config = dict(
    num_hidden_layers=8,
    hidden_size=448,
    n_experts=24,
    experts_per_token=2,
    d_expert=416,
    d_shared_expert=384,
    hidden_act='squared_relu',
    moe_layers=[0, 1, 2, 3, 4, 5, 6, 7],
    router_score='softmax',
    normalize_top_k=True,
    routed_scale=1.5,
    balance_loss=0.000339,
    balance_bias=True,
    init_std_router=0.00941,
    lr_router=0.000454,
    vocab_size=16384,
    norm='rmsnorm',
    norm_eps=1e-05,
    tie_word_embeddings=False,
    optimizer='soap_variant',
    learning_rate=0.00309,
    beta1=0.95,
    beta2=0.95,
    max_grad_norm=2.0,
    batch_tokens=65536,
    max_seq_len=2048,
    train_tokens=492900000,
    max_steps=7522,
    dataset='wikipedia_en',
)
Below are experts of layer 2 (counted from 0) of a mixture-of-experts language model. Rows are named router (the router's row for the expert), up (a neuron's input weights, with its number), down (a neuron's output weights, with its number) and show model dimensions 0-223. Each number is 50 + 10 x the weight over its row's rms, rounded and kept within 0 to 99.
Before each expert's rows: a language model's description of what the expert responds to. This comes from a sample of Wikipedia text that the model never trained on.

# expert 15
What it handles: Finite verbs and pronouns
router:63 51 48 52 36 39 52 41 44 46 51 55 52 31 50 51 47 45 46 46 56 43 63 52 39 55 44 49 72 32 58 77 46 57 53 62 54 38 35 57 33 49 50 52 65 51 37 53 47 47 52 66 52 22 51 61 35 61 33 48 56 49 55 38 49 36 44 54 43 62 41 45 43 50 54 56 51 69 47 67 62 62 51 41 60 47 40 40 54 44 38 52 51 56 43 42 33 57 62 42 53 60 39 57 43 41 45 48 62 43 61 37 44 70 42 47 68 42 33 64 49 59 52 69 65 57 49 55 54 52 69 36 37 68 50 34 51 60 49 46 22 59 46 83 60 58 54 56 57 56 57 56 52 58 37 47 58 53 65 59 53 42 34 61 49 62 59 47 43 41 56 35 42 24 52 49 56 47 43 49 33 55 46 46 56 57 30 63 48 41 67 36 41 55 70 44 50 41 60 59 43 63 59 36 62 45 51 62 50 52 35 48 56 55 52 34 52 42 53 57 46 41 48 43
up2:68 49 48 46 49 31 51 59 53 47 37 46 47 38 27 66 27 40 52 62 50 59 38 49 63 50 55 46 49 48 52 42 61 58 54 44 64 61 25 47 50 66 35 60 38 54 62 53 49 51 52 54 59 53 50 28 57 43 53 56 59 43 52 53 45 41 53 38 57 41 37 54 67 42 58 50 59 59 50 57 53 69 62 62 46 43 52 50 58 58 30 47 63 47 64 45 38 80 45 60 53 48 41 56 43 66 59 36 53 57 54 60 60 52 64 49 52 63 42 63 41 50 38 44 44 41 55 34 50 52 47 54 47 29 45 30 37 48 69 47 43 51 47 56 76 50 60 60 48 54 54 39 66 58 62 59 52 56 15 64 41 48 42 64 69 54 42 51 43 48 49 57 41 33 66 49 51 45 42 53 62 49 44 36 46 56 50 54 59 42 53 66 33 57 53 57 59 51 30 52 63 49 61 63 41 62 42 57 58 49 39 61 49 32 30 65 41 49 38 45 29 47 58 52
down2:66 45 41 47 62 67 49 49 49 46 61 55 54 50 36 46 44 72 41 64 37 42 68 47 67 49 49 53 59 44 50 35 43 79 50 48 52 54 52 45 49 64 47 49 31 53 31 36 39 30 51 44 55 63 47 31 48 69 62 52 47 63 52 59 41 55 42 42 50 44 57 67 52 66 43 48 63 39 65 56 48 43 43 58 64 31 57 36 55 59 49 37 52 58 74 41 64 50 47 52 44 36 41 56 47 56 52 49 24 57 66 42 68 25 61 45 61 56 43 33 28 50 51 48 50 63 56 45 50 55 41 58 54 40 54 44 49 54 58 52 49 52 48 36 55 56 63 40 35 48 50 40 57 37 35 53 32 28 41 39 43 62 43 33 51 51 50 29 57 62 41 55 53 32 55 48 66 40 55 58 57 40 39 62 35 47 54 48 58 55 50 69 42 61 43 51 53 42 60 65 50 52 59 55 45 48 56 44 36 57 49 37 52 37 58 47 46 51 58 58 72 37 63 57
up3:41 55 46 41 54 38 46 48 33 56 43 38 50 49 57 60 36 54 51 31 49 58 45 45 60 44 40 47 36 47 50 62 57 52 63 63 38 21 55 41 44 40 45 48 53 42 53 59 68 45 54 42 34 37 63 50 53 71 47 46 52 47 44 53 42 51 63 56 48 49 61 57 62 47 42 54 52 55 60 57 61 69 49 59 75 59 54 44 35 51 50 62 46 35 43 42 43 52 34 42 40 51 35 45 58 42 54 62 61 56 31 41 51 31 42 35 48 31 65 48 31 45 41 45 56 59 53 43 48 62 43 38 72 41 69 40 44 48 55 51 53 60 40 59 66 43 49 33 44 48 37 41 48 54 45 48 44 58 53 25 25 44 54 55 51 39 35 40 42 51 47 42 55 42 49 72 48 61 47 43 49 35 56 49 48 53 47 56 47 42 39 42 44 35 44 47 59 61 62 48 45 36 62 51 54 70 54 49 45 63 61 48 35 57 45 39 44 48 47 48 40 53 53 45
down3:41 70 48 75 49 46 55 47 60 58 44 56 40 40 40 63 51 48 43 24 42 46 63 65 53 40 38 31 35 53 57 47 43 47 39 54 20 71 55 73 48 50 25 52 39 43 46 66 47 33 65 57 53 56 43 56 68 61 35 36 37 68 59 40 54 55 54 52 63 47 55 31 45 51 42 51 48 53 55 55 53 30 57 53 45 51 46 45 43 59 43 49 47 46 37 65 37 48 55 58 60 62 56 31 34 64 52 47 53 43 46 53 50 62 50 58 46 45 41 59 55 50 43 67 53 42 40 45 48 48 53 54 53 49 48 58 41 36 56 51 54 45 59 40 63 26 46 47 55 44 44 56 65 38 54 49 44 33 67 63 57 57 51 50 41 42 46 36 40 42 59 37 42 54 63 41 50 51 53 35 53 38 27 63 56 64 43 36 47 43 44 42 55 54 55 43 43 49 55 53 51 78 56 46 53 54 48 53 44 42 41 72 67 50 66 39 75 45 42 66 46 72 39 53

# expert 4
What it handles: Inner digits, number words
router:45 65 57 67 42 57 57 61 46 50 61 63 49 29 44 43 44 72 43 47 61 62 57 55 52 47 47 67 55 31 46 58 41 63 39 49 62 40 50 74 67 41 52 42 40 63 50 64 34 50 67 59 58 55 48 67 45 30 38 78 53 51 45 59 52 65 33 50 46 53 48 47 61 45 59 31 52 45 39 63 48 61 42 39 35 52 59 41 52 50 49 37 63 44 51 35 48 55 40 51 40 33 53 49 37 45 71 47 39 45 75 44 44 51 61 70 34 64 41 35 42 50 44 53 63 49 44 43 67 52 43 55 55 58 43 48 51 58 66 59 59 46 50 42 51 51 50 42 50 64 62 47 53 50 61 38 58 46 59 41 61 46 53 54 49 39 70 54 56 66 67 54 52 55 38 57 54 60 33 48 40 48 63 46 45 45 38 47 41 49 58 51 50 61 37 56 50 70 63 48 52 51 57 37 43 50 33 35 61 46 45 56 48 57 59 50 48 62 47 54 43 53 43 46
up2:54 46 39 62 51 60 62 48 53 40 64 57 29 36 50 47 35 56 41 45 58 60 55 52 63 49 37 74 47 50 50 31 55 38 44 63 59 48 50 39 55 63 48 54 31 27 54 45 51 59 48 64 43 55 43 48 31 42 38 40 62 70 48 66 59 64 62 40 43 67 46 48 64 56 52 62 41 50 43 40 43 52 38 35 49 60 60 48 47 48 68 57 43 49 56 47 51 54 47 47 53 31 49 51 63 62 33 53 69 41 49 62 53 41 38 54 38 42 44 64 49 51 59 63 36 47 50 47 49 57 50 56 47 50 47 57 53 63 58 64 55 64 47 60 39 41 56 60 39 55 54 42 42 34 56 48 42 46 57 50 68 51 34 40 54 40 51 75 47 54 40 47 52 42 41 52 48 31 51 45 64 56 33 84 56 47 45 48 51 71 43 42 52 26 40 58 59 56 49 54 66 39 51 66 53 45 72 49 67 50 48 27 60 51 26 55 49 36 49 51 62 42 35 50
down2:56 44 36 34 44 51 27 59 32 28 37 56 67 50 41 71 77 44 61 52 50 45 21 51 47 65 50 67 61 53 39 59 51 59 54 51 50 59 44 44 49 54 67 61 40 60 38 50 42 41 47 54 37 46 49 49 36 54 45 41 61 45 43 58 42 46 26 42 49 43 35 46 46 46 41 30 50 76 66 58 49 47 49 56 54 47 54 62 63 44 68 42 47 50 67 61 43 52 37 55 59 61 47 65 64 46 59 61 50 38 36 24 49 43 51 53 34 56 50 46 57 55 44 43 53 66 64 54 43 55 50 54 48 32 61 29 44 49 30 46 53 56 59 36 52 48 51 59 52 51 46 32 44 21 59 42 51 42 56 51 68 65 40 46 47 43 45 32 55 47 41 47 57 47 47 62 40 48 45 45 53 52 50 54 48 57 50 44 43 42 29 39 16 46 43 42 62 43 51 37 59 44 39 50 44 49 45 38 45 46 51 46 29 62 53 50 44 60 67 56 52 47 49 46
up3:57 60 51 55 55 53 37 60 58 48 54 64 46 65 64 52 57 34 36 45 39 61 51 52 33 49 50 51 51 41 51 38 69 44 56 52 55 32 61 64 30 40 54 60 44 64 50 51 54 56 60 51 45 53 46 58 54 37 55 48 48 57 67 40 45 54 62 38 37 64 63 39 40 50 58 45 47 48 53 64 26 50 53 39 57 62 49 57 53 35 52 47 62 67 62 50 52 54 60 45 31 59 47 40 39 57 32 57 38 47 65 62 48 53 50 38 42 41 56 59 41 54 45 51 41 60 47 50 59 54 61 44 51 40 40 30 48 60 54 62 43 70 48 51 47 42 33 39 49 58 39 45 59 60 60 58 41 57 40 37 46 51 56 58 43 68 37 66 38 35 46 57 41 43 73 42 60 59 48 40 57 46 52 38 50 47 51 32 37 51 57 45 67 55 39 39 53 52 50 50 56 29 42 49 47 51 58 40 40 47 58 50 51 44 29 51 58 47 44 54 50 49 60 50
down3:48 50 37 65 32 46 45 59 50 44 53 50 50 50 52 47 44 48 49 58 54 40 74 59 77 47 42 52 57 63 51 42 59 38 59 62 44 61 56 51 48 59 60 49 46 62 57 60 44 54 51 46 52 54 57 60 50 56 54 43 50 57 54 60 59 62 58 42 43 42 30 55 35 65 55 47 45 38 64 43 39 40 57 60 53 59 41 45 44 39 33 55 45 40 54 51 64 46 45 48 74 59 49 44 53 39 54 47 62 47 62 51 44 34 50 42 62 63 63 57 47 50 52 52 52 71 45 38 47 57 65 60 56 39 69 47 50 46 56 30 58 32 56 59 71 54 55 43 56 55 51 45 46 32 48 52 46 45 42 59 61 43 24 74 75 55 30 46 35 43 63 42 44 55 51 49 42 59 53 48 34 47 53 76 48 55 58 54 45 38 58 45 47 44 37 67 54 57 40 65 49 71 63 52 40 55 58 53 61 54 50 29 46 41 42 49 51 32 51 39 63 65 46 65

# expert 3
What it handles: Nationality and government terms
router:45 40 47 50 52 62 44 45 49 43 55 65 23 55 45 48 32 41 41 43 46 62 53 49 50 60 61 49 56 52 64 50 39 61 55 54 42 56 45 47 53 52 36 46 37 51 51 41 52 50 55 32 54 46 45 44 44 46 41 55 49 59 54 48 37 72 54 47 54 39 59 58 46 41 58 44 43 42 60 40 39 22 45 53 39 66 66 29 54 64 41 54 50 45 35 70 68 59 38 49 61 39 29 45 28 64 41 53 49 43 38 63 44 63 43 49 37 32 57 38 49 21 50 37 37 59 46 57 43 24 34 54 69 35 51 59 68 48 29 28 55 49 53 68 53 50 31 48 48 43 74 41 67 45 35 55 44 61 56 42 47 53 49 66 46 68 47 51 39 61 58 57 81 67 56 58 49 54 48 57 65 34 43 37 49 42 56 59 45 56 50 50 50 48 47 51 45 49 45 49 41 44 48 53 50 52 58 54 28 54 52 31 46 51 49 41 70 54 50 37 38 48 53 42
up0:33 50 64 24 31 51 51 39 43 41 51 49 52 46 51 52 41 47 64 56 64 37 44 53 60 49 63 52 41 35 65 49 52 47 56 39 50 61 47 63 53 43 32 71 58 65 37 59 57 48 47 38 58 47 43 43 41 32 43 53 61 27 63 61 47 57 54 80 46 43 53 55 45 57 48 44 46 47 47 46 54 35 57 73 52 58 66 66 51 50 42 33 33 58 39 47 50 58 29 41 51 34 61 48 40 60 54 47 53 36 32 64 52 61 67 60 50 42 52 41 36 47 52 41 44 60 42 58 36 59 45 57 49 50 43 45 44 50 34 46 43 41 58 61 48 41 40 38 42 55 56 53 42 48 59 57 51 51 62 50 60 55 59 17 51 43 49 69 60 52 30 54 41 63 48 58 58 41 42 45 32 57 55 54 45 53 48 47 61 42 56 57 46 54 52 64 51 42 46 41 45 46 66 40 53 54 53 46 41 60 37 46 56 46 44 44 50 44 62 43 60 57 57 51
down0:54 60 54 56 28 51 72 34 39 41 65 39 66 60 58 56 51 45 30 62 54 42 59 41 44 48 56 57 62 41 40 69 54 41 57 58 47 50 48 44 43 68 53 57 53 65 50 59 60 51 47 65 55 55 42 47 44 42 38 63 34 47 54 53 43 48 47 48 37 47 51 69 53 51 62 68 60 53 47 60 50 42 43 57 46 36 60 50 19 45 44 49 45 34 62 66 53 38 55 58 49 40 36 43 44 57 51 67 45 44 51 31 36 57 42 62 51 62 38 50 58 49 71 63 53 62 63 62 60 49 44 58 56 51 49 43 44 56 45 53 42 40 36 35 38 52 48 48 45 54 60 70 47 82 45 52 40 50 59 58 37 48 51 55 57 58 69 47 52 30 52 63 66 31 40 38 56 38 71 54 36 51 51 43 53 57 33 50 36 43 50 45 47 32 62 46 60 46 54 52 48 50 48 59 57 57 37 39 33 47 37 41 40 57 42 41 33 63 26 39 57 45 35 40
up1:50 56 59 45 44 69 52 64 65 64 43 83 49 56 43 48 52 53 43 57 44 73 49 59 44 28 53 31 57 55 42 43 55 52 36 56 38 37 69 54 50 46 58 51 34 40 36 60 46 53 75 65 64 55 37 53 49 38 42 51 48 42 62 46 45 48 48 70 56 47 49 51 55 57 63 66 63 59 71 61 43 46 61 47 63 61 76 31 41 49 55 52 49 48 52 39 54 52 49 65 51 55 58 53 39 39 51 38 63 37 44 52 33 43 34 54 49 34 52 34 44 42 52 52 62 37 38 51 61 64 54 54 49 56 68 37 40 41 53 44 63 37 39 36 39 62 48 41 55 42 42 48 66 35 44 39 37 49 55 50 41 54 40 49 56 45 49 55 52 40 54 65 58 68 43 46 49 48 60 47 46 40 66 62 43 54 50 54 45 73 60 58 36 46 63 49 52 49 42 30 47 34 48 50 55 41 57 30 40 53 53 47 63 48 40 46 58 55 59 66 33 49 67 45
down1:58 65 46 51 47 54 60 37 44 40 49 68 37 56 38 63 50 43 58 43 32 43 47 35 55 32 71 41 51 50 50 44 53 50 62 52 49 52 57 60 41 52 61 65 50 48 46 36 48 47 56 48 44 52 68 62 43 51 60 55 59 43 53 24 36 48 55 73 49 62 43 39 42 54 60 56 62 53 49 43 48 45 56 72 52 58 54 43 43 37 45 49 34 42 49 36 73 46 49 64 62 50 58 55 46 35 62 44 43 57 59 64 54 47 52 41 36 47 61 46 61 66 48 38 40 42 50 58 44 60 68 40 52 50 42 41 52 44 51 56 51 50 48 56 48 60 36 54 49 52 48 48 41 47 41 52 43 40 40 44 38 62 55 44 56 53 44 20 53 47 54 56 48 55 46 55 49 72 51 49 40 55 73 36 49 71 68 52 66 63 43 60 47 47 51 40 31 45 55 36 61 45 44 59 67 62 62 37 59 73 50 49 55 44 61 48 54 56 51 40 51 54 43 51

# expert 11
What it handles: Prepositions and verb parts
router:53 47 50 59 54 48 45 60 46 59 54 47 47 47 52 44 43 54 49 50 83 50 53 61 57 49 34 46 52 53 50 49 50 46 48 57 51 68 48 56 28 46 66 60 50 61 70 55 64 60 60 61 59 48 56 46 76 53 40 40 47 51 50 64 50 54 59 62 62 57 56 42 43 64 44 53 46 63 35 46 55 54 58 47 49 28 52 57 57 38 70 52 56 64 37 50 63 34 61 58 40 44 57 35 61 56 72 42 62 67 51 51 58 34 61 44 49 39 65 51 46 55 65 60 34 41 35 42 52 71 53 52 48 55 42 50 64 57 47 36 43 38 30 40 69 48 46 49 80 55 37 50 40 49 52 36 38 29 53 56 35 55 53 40 43 26 41 49 57 51 62 46 55 46 38 51 46 49 56 47 40 54 69 54 50 48 46 44 51 57 55 45 50 61 50 52 49 35 59 38 41 48 46 56 39 56 40 43 81 58 63 57 61 28 59 38 41 54 64 46 38 48 56 41
up2:59 50 48 44 57 53 49 55 50 59 42 48 62 45 50 44 43 74 55 42 45 71 67 59 17 63 51 56 46 35 30 56 54 47 81 47 50 55 39 38 65 38 44 52 69 57 45 45 41 43 33 38 66 46 41 50 53 30 45 66 50 61 56 56 61 52 46 57 34 26 50 66 37 46 38 44 42 58 64 63 61 46 60 51 72 41 49 49 45 64 44 55 54 51 49 45 44 60 49 56 48 46 38 35 46 45 48 36 66 52 46 42 53 59 62 43 45 45 61 31 58 37 73 55 49 51 59 55 55 43 60 43 49 47 59 66 37 56 60 29 45 45 44 37 59 51 61 60 51 56 60 46 24 62 60 59 45 57 50 50 45 56 43 57 50 49 40 50 48 53 44 40 31 57 51 53 48 54 51 50 63 52 53 65 47 35 52 58 40 40 56 37 61 68 35 49 50 64 52 33 61 58 42 42 44 57 52 36 50 47 43 41 55 49 46 53 76 46 51 55 54 66 47 54
down2:56 52 36 51 72 60 61 44 48 49 47 52 51 52 40 43 58 59 27 46 49 42 56 39 55 52 38 55 52 48 51 48 51 57 46 55 54 55 68 37 31 68 52 50 66 59 44 54 55 48 51 68 58 62 61 49 39 44 75 49 48 51 40 70 56 53 50 60 44 55 47 36 46 60 61 39 42 51 29 48 40 45 48 62 40 38 76 50 48 41 48 35 35 52 54 50 51 54 44 44 31 42 45 65 53 64 37 39 40 76 57 50 37 59 45 57 51 60 77 60 43 63 53 57 62 57 40 56 55 39 41 47 49 57 56 52 62 36 49 27 54 60 47 61 39 34 45 51 55 68 58 49 50 60 68 44 51 53 40 53 25 35 69 56 62 56 49 35 57 51 41 51 42 34 44 36 71 39 52 48 61 47 58 46 51 43 45 51 37 41 46 52 51 47 59 51 49 55 33 51 63 49 49 48 50 57 56 62 34 48 49 68 68 63 33 55 53 50 49 45 43 52 60 47
up3:52 61 49 69 46 54 51 66 41 50 45 55 42 46 70 54 53 54 49 33 37 58 51 63 55 49 41 42 58 56 59 51 56 55 41 73 47 74 37 51 49 36 41 49 52 46 51 33 46 56 50 45 58 55 40 48 38 50 59 50 52 63 31 42 34 48 53 56 57 55 49 40 50 53 46 38 45 49 69 59 61 45 51 39 41 46 32 46 44 38 48 58 45 44 61 51 27 21 45 58 38 61 41 49 63 50 58 38 34 57 49 33 30 65 62 36 42 70 34 50 60 56 48 62 27 45 40 38 67 52 51 38 74 65 39 52 29 58 36 46 42 73 50 56 64 55 32 54 49 44 48 39 44 56 35 47 58 68 60 60 49 52 42 51 46 27 63 60 52 41 55 26 66 47 52 32 53 62 26 37 66 48 49 60 52 61 64 53 49 43 60 38 24 57 61 44 60 54 60 56 46 57 41 54 52 47 62 58 53 60 49 57 42 45 32 36 30 45 53 53 47 47 64 64
down3:58 39 32 46 55 48 39 39 68 54 55 64 38 58 70 30 59 40 39 57 67 48 49 61 56 43 46 51 56 53 50 52 36 42 45 31 50 12 46 48 65 44 45 60 34 47 58 47 58 45 60 50 46 42 61 44 63 49 23 47 64 52 57 34 55 51 42 31 60 38 62 59 43 27 35 42 48 51 34 48 41 66 61 41 53 55 47 48 47 69 50 41 32 45 57 63 37 55 58 60 38 49 51 59 51 64 52 44 67 55 45 48 49 35 59 76 25 67 59 61 61 33 73 46 41 52 48 28 50 51 59 61 59 38 59 52 53 36 30 34 48 48 32 42 39 53 41 42 58 52 53 48 60 55 63 56 64 42 51 29 56 52 42 37 69 63 33 50 64 41 42 44 44 63 33 35 56 45 48 44 43 53 48 73 57 54 43 51 63 51 44 50 65 50 67 48 37 48 46 59 53 46 46 61 60 58 52 38 75 63 52 55 41 44 69 53 70 63 51 48 54 58 48 57

# expert 20
What it handles: Final digits, closing marks
router:47 47 59 34 51 35 31 48 44 40 56 48 57 46 61 59 65 61 51 62 36 54 62 47 68 49 37 46 57 57 46 64 42 61 40 37 56 46 49 60 35 39 53 60 64 46 64 43 60 48 48 27 41 41 56 34 41 60 49 44 56 49 23 50 50 60 46 52 42 61 61 52 42 46 59 51 45 39 58 55 47 44 58 46 29 31 45 59 42 47 39 60 36 49 53 58 44 64 50 47 53 67 48 51 33 31 36 47 60 59 55 40 38 67 23 43 60 46 57 54 62 56 37 40 56 42 55 28 44 71 40 59 56 46 58 60 50 44 41 53 57 50 45 65 47 43 67 43 37 43 40 58 58 49 54 65 40 61 56 34 54 34 34 60 55 43 56 68 40 46 57 36 47 66 59 60 58 56 49 37 52 51 44 43 49 42 50 39 44 44 49 53 47 63 64 46 59 51 35 53 44 38 44 32 44 32 46 61 50 43 40 45 46 53 62 54 42 44 49 37 52 56 55 60
up1:53 59 38 59 58 61 44 54 57 49 50 48 49 64 50 68 55 60 59 45 45 43 61 54 30 50 47 56 59 55 55 45 46 49 51 41 69 36 74 44 56 51 49 35 35 40 36 47 48 53 30 58 55 42 42 57 60 46 51 50 59 49 33 61 32 51 47 43 51 53 75 37 75 28 47 45 64 52 44 59 55 47 63 62 45 66 60 45 67 40 65 43 61 46 61 53 52 49 37 60 47 66 43 49 58 41 53 31 64 40 31 69 57 41 62 49 39 40 62 58 65 58 52 33 51 58 49 80 40 39 37 51 29 51 59 51 66 51 32 41 57 62 51 37 47 56 42 38 46 51 71 60 52 34 45 46 41 59 53 51 46 75 61 57 48 49 38 47 48 56 43 67 41 69 63 36 36 53 59 39 31 60 46 40 43 46 64 45 62 53 46 30 53 37 68 53 49 61 38 48 57 46 53 65 49 50 61 57 53 60 38 77 41 37 51 33 43 43 49 46 43 39 50 52
down1:41 36 74 70 39 65 55 46 46 52 59 57 35 53 40 53 53 31 53 54 45 54 42 49 49 58 65 40 52 56 44 45 46 48 50 44 45 47 26 26 36 61 47 42 57 47 64 63 49 38 39 41 58 47 55 53 51 55 33 53 47 43 51 47 54 48 57 44 45 59 45 46 45 47 33 66 43 59 50 46 64 36 43 35 41 57 44 63 41 59 56 36 43 45 59 45 49 66 62 53 55 38 62 31 47 67 43 58 47 64 80 47 49 53 53 54 66 46 44 52 63 55 58 63 58 41 34 67 52 44 62 58 48 42 45 52 40 34 51 34 30 42 59 33 48 66 42 47 76 62 44 47 42 45 47 60 59 45 61 51 41 53 50 78 27 40 56 59 58 59 65 42 29 45 58 53 51 53 56 41 52 33 60 56 53 63 53 43 52 46 49 59 53 56 57 61 57 45 55 40 61 50 43 38 62 50 37 50 62 47 49 57 53 49 65 38 52 54 53 57 48 49 42 42
up2:64 61 38 46 57 45 47 56 48 47 54 56 37 53 54 24 33 68 57 49 33 52 56 46 53 65 55 68 53 55 53 54 42 47 28 26 46 43 58 40 37 66 41 40 59 57 47 60 56 42 54 67 59 58 57 36 55 72 39 48 34 59 51 46 47 49 54 43 47 51 38 57 34 64 61 26 43 50 59 60 47 56 59 61 49 50 58 51 42 58 49 69 45 59 71 55 49 55 58 42 75 47 25 51 46 47 38 46 62 42 46 38 42 45 57 46 41 65 63 43 43 44 58 28 38 53 60 51 54 50 63 49 54 42 51 38 43 37 69 77 54 53 43 32 42 65 47 58 54 37 47 50 51 36 33 50 53 49 55 50 49 58 54 56 54 57 46 56 53 53 64 56 37 54 68 53 51 54 48 27 47 46 72 52 68 43 48 23 59 49 43 40 45 55 46 40 44 40 42 60 57 51 65 45 64 39 51 57 57 51 55 58 44 46 37 46 46 41 61 37 38 59 48 50
down2:50 43 55 65 51 45 48 38 40 62 45 65 41 51 51 68 53 47 53 43 41 65 42 65 47 56 64 38 41 43 61 55 38 64 53 53 45 41 37 44 37 57 52 49 52 48 65 43 47 48 53 51 43 55 53 53 61 38 54 45 51 48 66 49 64 37 50 52 54 42 37 41 48 40 46 40 66 46 41 49 40 43 55 39 44 61 51 56 54 45 47 60 40 46 37 42 35 50 38 49 57 54 52 38 61 42 53 42 57 38 56 48 46 46 46 55 31 44 50 64 42 66 61 51 37 43 56 62 36 30 49 54 61 63 39 85 38 55 49 46 41 59 51 78 42 39 58 37 52 63 33 43 46 66 57 50 56 42 44 56 60 44 38 54 51 60 58 51 60 56 52 36 47 52 45 53 56 64 68 34 34 37 62 55 58 39 52 37 66 37 60 45 33 47 45 55 62 65 41 41 50 45 53 55 57 52 68 66 55 48 45 42 48 59 43 45 51 49 39 54 46 48 22 54

# expert 18
What it handles: Prepositions in prose
router:49 54 45 53 39 43 45 75 50 31 44 48 53 63 51 44 50 45 48 63 52 36 58 39 68 63 37 50 42 58 58 64 72 53 54 35 39 54 65 56 47 37 53 69 42 60 52 51 55 45 35 35 58 19 38 28 53 38 39 50 50 31 53 40 59 62 44 54 47 63 44 38 40 62 38 44 35 43 50 63 63 50 45 34 58 51 63 42 55 57 73 46 49 45 47 60 43 41 51 40 64 57 41 68 27 66 43 50 24 50 36 49 43 61 53 43 50 65 59 56 56 58 61 64 52 52 36 50 59 54 50 46 69 43 58 48 51 57 61 56 62 46 58 38 48 53 54 62 58 56 37 46 28 74 50 49 43 54 56 45 44 53 60 39 50 50 57 56 60 54 44 38 47 66 48 58 68 72 33 45 50 56 61 59 54 57 53 50 57 56 66 59 38 33 41 37 38 52 48 36 54 65 44 49 66 37 53 42 52 52 66 60 41 61 25 45 43 44 42 56 45 51 49 59
up2:45 67 53 46 29 65 56 43 45 42 58 40 45 46 47 46 51 44 47 57 64 54 55 64 56 59 56 52 54 50 59 58 38 57 24 61 70 44 36 64 37 41 59 33 61 36 61 57 55 53 33 47 50 40 47 52 50 48 64 60 50 32 34 41 40 57 50 55 46 56 32 45 61 40 56 51 44 55 47 48 69 41 46 40 37 24 42 53 53 36 52 46 43 61 41 53 56 41 59 37 41 45 51 70 68 55 49 35 44 49 58 50 48 42 52 54 35 59 50 52 35 33 45 38 47 59 49 51 49 45 24 53 50 50 59 42 56 57 59 61 42 53 52 44 33 72 41 53 52 51 55 45 41 46 50 68 43 49 53 43 76 48 44 29 70 65 49 55 65 57 73 52 47 37 52 40 57 51 69 44 53 46 44 64 47 58 53 60 54 46 49 50 37 60 69 60 52 58 36 47 43 35 47 33 62 47 63 47 63 59 29 31 56 45 47 50 44 38 42 59 54 38 52 56
down2:39 37 40 29 61 42 43 44 50 58 47 40 55 60 45 52 56 25 56 47 40 50 65 51 50 54 49 53 58 51 48 50 73 41 39 51 29 54 45 63 67 43 40 51 31 46 44 43 37 45 32 58 50 52 50 51 42 66 50 42 44 41 55 59 52 43 46 49 54 46 56 71 53 41 58 60 41 47 50 54 40 46 50 69 43 40 51 52 44 68 47 54 55 55 52 57 63 44 48 21 44 59 39 37 28 37 66 39 84 42 59 59 46 35 52 48 50 48 36 71 50 60 53 50 61 58 49 49 28 56 46 69 58 54 66 59 60 51 60 56 49 32 45 55 35 68 43 59 58 50 56 52 59 27 56 46 54 51 59 50 51 57 33 45 44 55 73 58 37 37 52 60 63 48 48 55 67 51 68 54 41 70 59 63 53 43 41 61 49 44 57 41 53 51 48 39 51 36 38 41 53 71 58 60 52 55 55 51 40 65 36 40 55 64 46 40 72 48 48 69 43 54 53 40
up3:69 60 75 51 55 46 68 43 57 40 49 55 44 42 52 53 49 53 32 49 68 28 36 35 51 44 49 43 30 48 58 40 49 71 41 36 39 46 48 45 53 61 52 58 52 40 49 30 66 53 49 53 43 39 55 56 61 40 16 44 65 58 41 51 30 46 56 24 61 64 46 40 37 52 51 41 44 55 52 30 45 61 38 52 41 59 48 48 77 61 60 28 57 52 45 48 66 51 44 35 58 48 35 33 49 44 58 54 57 49 50 31 58 55 71 45 64 37 43 48 59 72 63 64 40 49 41 55 35 32 54 55 49 58 40 46 60 55 28 65 60 52 57 45 55 57 50 58 51 51 58 56 52 46 52 51 46 51 45 43 42 43 67 49 39 44 66 47 57 64 46 62 52 50 60 64 40 46 63 70 49 51 40 41 33 41 38 43 39 54 45 47 40 56 63 42 56 55 56 60 45 51 48 43 37 53 43 45 60 50 53 48 49 38 55 46 56 47 45 35 47 47 44 55
down3:28 49 61 51 38 49 54 48 66 60 46 40 53 43 46 60 51 32 38 49 47 46 71 53 58 53 51 50 63 30 49 56 41 51 50 54 59 52 49 51 67 62 52 55 82 58 32 54 38 48 46 62 61 60 48 39 58 51 57 59 49 44 52 43 56 54 58 52 41 65 50 67 58 48 64 51 54 59 41 39 63 50 44 36 46 40 57 46 56 50 50 67 44 43 52 61 58 44 52 53 65 45 68 53 64 55 45 45 38 36 40 37 58 36 39 47 67 23 48 60 62 55 54 58 61 52 49 56 51 45 48 44 45 35 52 63 55 53 61 47 61 47 45 52 29 50 45 35 53 40 46 30 47 41 52 58 72 59 51 61 51 31 63 54 41 62 54 39 48 48 32 22 44 38 61 46 45 70 54 50 53 42 53 42 58 48 55 45 50 58 42 64 41 50 62 48 54 53 48 61 70 65 34 64 40 25 40 33 36 46 59 39 74 45 57 48 49 58 44 69 56 54 53 58